config = dict(
    num_hidden_layers=13,
    hidden_size=160,
    n_experts=128,
    experts_per_token=4,
    d_expert=32,
    d_shared_expert=64,
    hidden_act='swiglu',
    moe_layers=[2, 3, 4, 5, 6, 7, 8, 9, 10, 11, 12],
    router_score='sigmoid',
    normalize_top_k=True,
    routed_scale=1.0,
    balance_loss=0.00031,
    balance_bias=True,
    router_logit_norm=1.5,
    init_std_router=0.0378,
    lr_router=0.000917,
    num_attention_heads=2,
    num_key_value_heads=2,
    head_dim=64,
    vocab_size=14733,
    norm='rmsnorm',
    norm_place='pre',
    norm_eps=1e-05,
    positions='rope',
    rope_theta=1450.0,
    rope_fraction=0.25,
    qk_norm=False,
    attn_scale=0.125,
    tie_word_embeddings=False,
    parallel_block=False,
    init='uniform',
    init_std_qkv=0.0194,
    init_std_o=0.0,
    init_std_up=0.0194,
    init_std_down=0.0,
    optimizer='muon_variant',
    learning_rate=0.00517,
    beta1=0.95,
    weight_decay=0.11,
    lr_head=0.0078,
    max_grad_norm=1.0,
    warmup_steps=200,
    schedule='wsd',
    decay_fraction=1.0,
    decay_shape='linear',
    final_lr_fraction=0.1,
    batch_tokens=65536,
    max_seq_len=384,
    doc_mask=True,
    train_tokens=286700000,
    max_steps=4375,
    dataset='wikipedia_en',
)
Below are experts of layer 7 (counted from 0) of a mixture-of-experts language model. Rows are named router (the router's row for the expert), gate (a neuron's input weights, with its number), up (a neuron's input weights, with its number), down (a neuron's output weights, with its number) and show model dimensions 0-159. Each number is 500 + 40 x the weight over its row's rms, rounded and kept within 0 to 999. Numbers have three digits each.
After each expert's rows: a language model's description of what the expert responds to; "comes before" lists some tokens at least twice as common just after its tokens as in all text. This comes from a sample of Wikipedia text that the model never trained on. Tokens count by the router's weight.

# expert 58
router:451510506513478448502435572517459507499508501497503483570482489444534532521511481498496470504490477477569507540514473509535518513461510501571475425514474425437456485530471495566495509463528494467528574477472550549563526461562524396520493478516476543554421487484494460465482487462513539497482503681496426375545480455504495518507504581539525512499441508503551441558512505535464535436501476565444518449490545490516499452543548532512536503472521519471492530458487565474512521468485440
gate0:521427468423462507454526459485463517558484502509526530500519486441511480494500533554508488507520539532517439472437461584508484541488540557543503523460483488523515492379515559539525530496529499550453484519560485475500541559495525527501465454574534416473456505502545518542587538485470487493513465449502441510468517571485541495468472448427423553480484501520415463496400547459454463461481535507515505450435543560527458482405482527502477449525400527517550504478494500550473524489518435
up0:426543456561539542508502505486470469569588496490496516551524568500485526539586518485446592528500520503554589502447505505506495526515457491450492450488544535530481488447586512530454502576556505471493534492471458510494547510498513594547479485549514516526506464516471458568442508542466442473502514487472548511527510468581478453465509515484493573491558417473482470518538536460496470535504522437569513455533505485487602511488528477507514505471526448560424585542532439492560467453505443
down0:589395457432480479521479558537516489499473488477515507494493512460478531542416481482547545504504503450414467509488570503488489501530528582462549476454555520544534523549563426449456429490491485534524460512637517512546482514502528505528482548410486501519506521509501554549503477511482489457498548492514465549546476441525533455473455425470428449542579523400475492504496430565528502459498493514469546562427526536457538448504480481482500483498507489543542549529494539534535525501509512
Description: Years, mostly 2000s–2020s, in tables, date ranges and career lists, like 1923–1931, 2023 | Série B, 2020.
comes before: " |", "–", ",", ")", ".", "),"

# expert 45
router:486483488513438457489525595473506503428540484460543462543453475514499434527493468561535491485585485438541601451493539546505541511578409507555527448548487459512451526454482430525508510484452588440455486589473571462494492528519540460485497528496447507548541481506531452506492487555484582432464534475463518466536530535509490513457484442493479470486504538502450567543529503496543510539486499443462561563497528501547572423449461498515491442445549491491500529481432472493501501530499458
gate3:528541498497444531505568502605464486420465494495468481484504497561543541551525549562458506506480588432461476489432483513570471494479511557525594587434476461503471538477505517507550512513497487540504510512441494489442450599481439473504501489442479480494472476522481525496490510496504477478603479463569452491452576540523487460515558472531458548469505499468529517526515413475522474499476464590512540547533486510472564511577511434464450535430534466556514468508501521545549502453546496
up3:487437511493536592504488520472511427548542527428465545436561526478476477463503452443487512492468399481510452539598495536475489471525483441499435456485536588560481487488475518470464422546544502463483454482495496515505590482497530510433434476492514473479506474535531519462528431538497492502448500510439456503483495421500504444510512461555512417532502471511515489518538524492438549518505549508513483480504485497576452511469538589474529427605490503553508488555539493443440506502426538
down3:523506531461581513553509523511520556538493532424432510424551525539471518570531479458471493538484514477508484472481440516510490577549471522538505542496414482479516435598486534452540459446521460552464553529491440497496518564509577527525493562481545498490548469480535436480496513534483500571555516471472439455523566434527518468464468492481527493543510449532526528462483489466565547495471518487534478555525397521523497565459524490541534546587512459589490473464507453452581481488454497
Description: Periods in abbreviations and numbers such as Dr., vs., Geo., 38.13, plus some sentence-ending periods and percent signs.
comes before: "\n", " The", " He", " In", " It", " She"

# expert 57
router:487465492517457541453471514546478570500534474469549510565496490530503477539521449531505457528501527450503498513486487492561527539518471482559477437520471415460401524481462475531489489517547525487502580493493584534554525493617490430450535424521441535553525470461520443459472451523491519483462525538469410391517480454549484495519512541527503478508485576522486502536593583505498519498540506498475511536560569534499499435507519540539498434500548494455415559483465544462523518549511470
gate3:601513628539561550529505443532507589505529485549492460481473463554455491470496492505514485552444558526372558478417483441502517530517446510430511488477405552529522584524515555519427462555541524491486455446518453548489563507508460548474509509442571474494498507495473466467501465521535509504532479488492520516450523501523512556540524504530500533533442457446524474498517471493544567484486533516552456489529480539480460466532488457540470491472597482510520478448517553480455529513502449
up3:547455465439467554508527516524462522474428476559506526553428471562486489462622544485535469581460539531397493465444417483484495498521494517521480538509500491549518479508507544465558450524521472499515506585485486485559518475563479517439563464441543489483527534501466502544516508482441536527550495429518518504518478453501444530442484563455468440420467453569499492485541498511470523496516497511477514439499444592527528517509451427534441479535578449469424519487500498518470507538486453
down3:463484440451426487545453483531547493470462502439513492591499491510482532534513465509581505507496559463528537455457461493529548473456561440506505543400495550550496398497463480480587514474486502558506582476459533516520514439474510492478458545564486457489471473459505465497539538565449518478467466489426516453577527484366548426475538483465524440477526487496485441520569549484470471468570500495493495533475507519431470504482518540528500443472489477473471558534478552503496469504473554
Description: Periods and closing punctuation ending full sentences after nouns, like "plantations.", "regular.", also ". and section "==" markers.
comes before: "\n", " The", " He", " In", " It", " This"

# expert 41
router:474433518490463548416516527495472590426480502572488460527497524442506506475534480508475462453475447490562504531457516499521480489514476496578548504500575457563459502497529450447524467496510583533443533446419504497565525450571469453523443554528500486523506448458501449431487458476489535553534579498466514518486475500476464595578486500461537491474438562469520481514527487559526438441476467523536470482493494438527544459537520437492477498486542569388483526488497568508517497527473472
gate2:503459412449542446362493481544474539524458485476435460455526487477482518482420549521493555591497499484457453498540499526505502458504449526507522501500578492531523520497501385520546457476464443495421484474491479486552513479455473517450438476472500459502494455546506546429494512573480501489464533502514497493549547536434497577430459482491515459536483594487494477525507507498510497458396485480502545484493506549577494500570469526521499499570449489525524459478582450476529479487558457
up2:502509524542450449613536501530518444579531462467598563575402457514512518534489482517513434423505511499462535470491487504439489510487505484549520473485460518451529477562552588458454498471512481484503558562478509540462524523533483498509478521447434500488501542487528432522534512551593500497527464508468532499425522495534463446570536493536529512497529455511539548484542468532491471504501545509515491547494489523455540495467555534509497528494499414565416409497502536470401465523533557
down2:518479495461459509435534456529519539519487476495527521547515457434591496477581501531497558506502498480522444475553431516489541522501562524469468475483570484453555528510564498476505566564479469470540564467404535499466493501495509517474450441598482415522566514506505512584499576460507511497458522492512516530509566475500525525528565554523456500442489545528551530477518492484494568495444498510546524451434435441467472481526584469506513465517439467449526551408456578498450539502504507
Description: Media-type nouns such as film, drama, show, documentary, the "th" of ordinals and centuries, and closing parentheses, dashes and year digits.
comes before: " |", "\n", ")", " —;", " century", "),"

# expert 5
router:476471467478478526546455495585482472489501504553561595569554487477497471492494497556512515490514439474610429524462437480540547440540482456563482523518515470426422499470456470523502483532480491527380561493505564529502495516538520503475551512513439498537527475519465468492473545476487545512492554514455530500504484483500467533568557430493548531487537509564545462531390517486530456510516487470498565456549541503501464490421544448558494540568476479579461541484550473557519511521490528
gate0:474443533437467545444539505448545590515531497548470456480526415576557457470455553472459467528399524457491531551412520506430481490473502539519499555440504513450543516524480463474492415485437563545444476573506561486520567484515467419488501466514500480485531548516552505466498489531524533480503546476527503507468493523503491516492436544508532473537495471491531525391473496455471510503561450466558460517535477564462525460438478519510460483540509534523567545553464499449574509461473455
up0:538496461530592524516576501504479513518446529558490433437529469464508523534498475563503428570533451424463440520467491445569551465507468485394496462572551498451466535458565496464482504580498475468501534477557483493519542543456575456519468469489487493505533533462439477460572468515465555452506593511506462536479518558505498495497548459506459448489500459502553473471522436537565533525561444502471494478505570503515462539470443506453421533474565499489516474463461527529475492475452530
down0:599524438468524479493580444425475503466483498444532495378521479434498538492502493516566471520488532481513478479473579529393472502484511512465517495466488471417515494429507540529460485487517478526513465536526542510496587478541491484485489539544527520534564483580532473543451463468460404599518446482519544505471498546502505534497540494438542526493506391480487472524462470515470523540511524500486562538458447525447494489469437495522517453579562477566509460483508449546465500522490472
Description: Cells and pipes in stat tables, mostly football squad lists with positions and numbers, such as GK, MF, Goals; also census "For every" phrases.
comes before: " |", "|", " 2", " 3", "0", " 4"

# expert 56
router:473576484441411506498467598489442519448521427483506502567474495509562477541468450496488495517514454486479538577517490486550517455484486496512486440453514476542450478478468561543525549496468557508458566501477448554495504532548452438469536463548515578617557476489532473451427532507498480484480443541425447605539488444480533548532566474497529474473528554425555496484542445483506521475489486571503471459466486485530481549518564493507528506498509442458537500518484452460484505528547488
gate1:484420481504502454569531458471436458483493467453461557486489570457507484519479463479487491526529512491480556566520550490538450480531437562505505447534553514537500528487550474522544540475465492495460466477478507443530496524527521514433550467505499552465615519470449528529465515459441504494560547523523547538575509448504485512535484561460460503530535533443486519490462517496407474573432505556560422542562453506569550545550460475460526430491415458531497463482531455540468483525453569
up1:473526521469515544482476554535541491488465458501485497497541531558518570482495538436531482455411490453485429470457468526547526478510590489479424533459468537506529524426480508548509501460600494461535526416527488502532482489483489515475472460452467488481508508515489440464595444574516531457459442481569493497541464568512503428460482489485560463474470525604529509471454542583512509524525487482499507480527543459462515475417466462535535500548465590437507578531468519453469536498469555
down1:570461507518449427512480471497467452511539546561486509529503501479462541531560495553510476517468584461437438473441496499451610496516502512411473579521469466498529507523494487521488494494497501433471521479496531478524567545472468578551492508506537526356537495434526514526518531567511530418495436491482537442461444472518526565509497510543562497562472524561481495487516473505510525460502480577599510539515499452471518463537470485512543493469486518427532467520474493508579533519575458
Description: Leading dashes on infobox field lines such as Country or Died, plus single digits inside decimals and coordinates.
comes before: " |", "%", "°", " •", ")", " ("

# expert 22
router:449485470507557498536519514610529495503486449464494460462517447527418457520500495489488511553538534473472593552510432497471477522490469546502480463469511540480439554451566514581566522502509440522526480555502491504471504537475525509387508515546504487592572502475525513460515502449502553514511503472429510498479449498534486488549519491442587418536446497498425569443514572530518439461523510508529463531578441473505461463512458473593497517527471502520526468521479551520550448465542534
gate0:468565554529534528552453521543450534454518435498488484533517500479486466423538501445494504514479496405469489530503452530559495559524500575529467477586510538527602474488517544519558488450508483552408490485545534470499469540478489577525537533570508527451518485519574507462535470537488429494431463457540543484486463481436554514513509501489524501472581533488506472479503481512500480536528503474541458517519567574512440508476513492453563566490512473518595467540463490464550609572489521
up0:499497426561493530458526529421529439558563523477435493499474477532501452558490518551433504523516494509537513548494462510466496472446486533500496491419507495471446548455448549566414520442480498499529467544472549546496585484491549418436512460500485457465415530576496542571455478483473532477541549521431463513442511542519443516455480454542432494467560496468446533470477472525487528421473512398483432519492516463475547545454473496545529483442471523493526530486542507512512448502506558
down0:484503505565529531537450524463496550467487548430528536548528529539532543509466537429465457509512421487520542488498506479497463493489510467554496528479452514481496498519474579486571521456496513477491460497503401513492489595485559553515499516519517492533550518524488502513522469522380479556533480489555523567577441528550552524484529460427483450473446468575468498461528359562478498502518506554483510591496506492483461502474518454481506540490444490562531519497579489518575452416506509
Description: Sentence-ending periods, blank-line breaks between paragraphs, heading == marks, and the word piece ar inside words like Warren, bizarre, apparently.
comes before: "\n", " The", "==", " In", "===", " It"

# expert 32
router:490491470538421502515538443472521560472500484488434508451533535486555424506560509517492548541505514446481507508509480501451487567508511504468506502576500446540450476463555479491476496496486512517532530499503457535588435369488550483454504525554485462534539459559513488416495414482493429507497461461505501463519507549570493417469530500479588544451535507489479557467464500431516487536510493544538492483585488446494456591538490490427495539461441496526521477404473522531547482543447485
gate0:547524436425498517454562464470568463453451537518500492534456519482556443547478473552480534493493561543451479503542502531471517540554494557443558458500490479473511511543535560470552470527504490535533481564500466478500457464494503472522587477475533487476530535542515464433536491482548496554495460543502532499463504494584462473513467462497514518515545471484453493523389489554543430419519489472573493447521503502410510512404501543543399519495482449527505513554436480559568463564454523
up0:484533494444500529505523541440481441526530488438466544553541411536468492480512407555527462530495467519541497521491619475516471471500535601535443485451516541410526458523484416490451441507484455431486483473532550474530474576468471597476506598538465499475507464451580520488527473496552504486438530551469444472526463478516463419454478486534524532488533506516486518477510545481533553480502441515486458502469493434556472505465540507506496484525442445505427555492533483471532532495538492
down0:507528498492529562531590488497524540503459450489509528547499526484539522488482499474522501500544499485453507515542474499473391547461494479409462456481473541501503499468514492490445494507423534494541404533506532515524537574524535578543517468528427510548467536530564426451505444425510503514465479465471507461498505562571512453535501565467463495451497538458447486494471437570545493518476500551530594564550488533490555563487567476456452592468530530484465470498496534424546490479580475
Description: Function words after a subject or verb in prose: to, with, had, has, would, can, plus main verbs like finds, made.
comes before: " the", " a", " be", " been", " not", " have"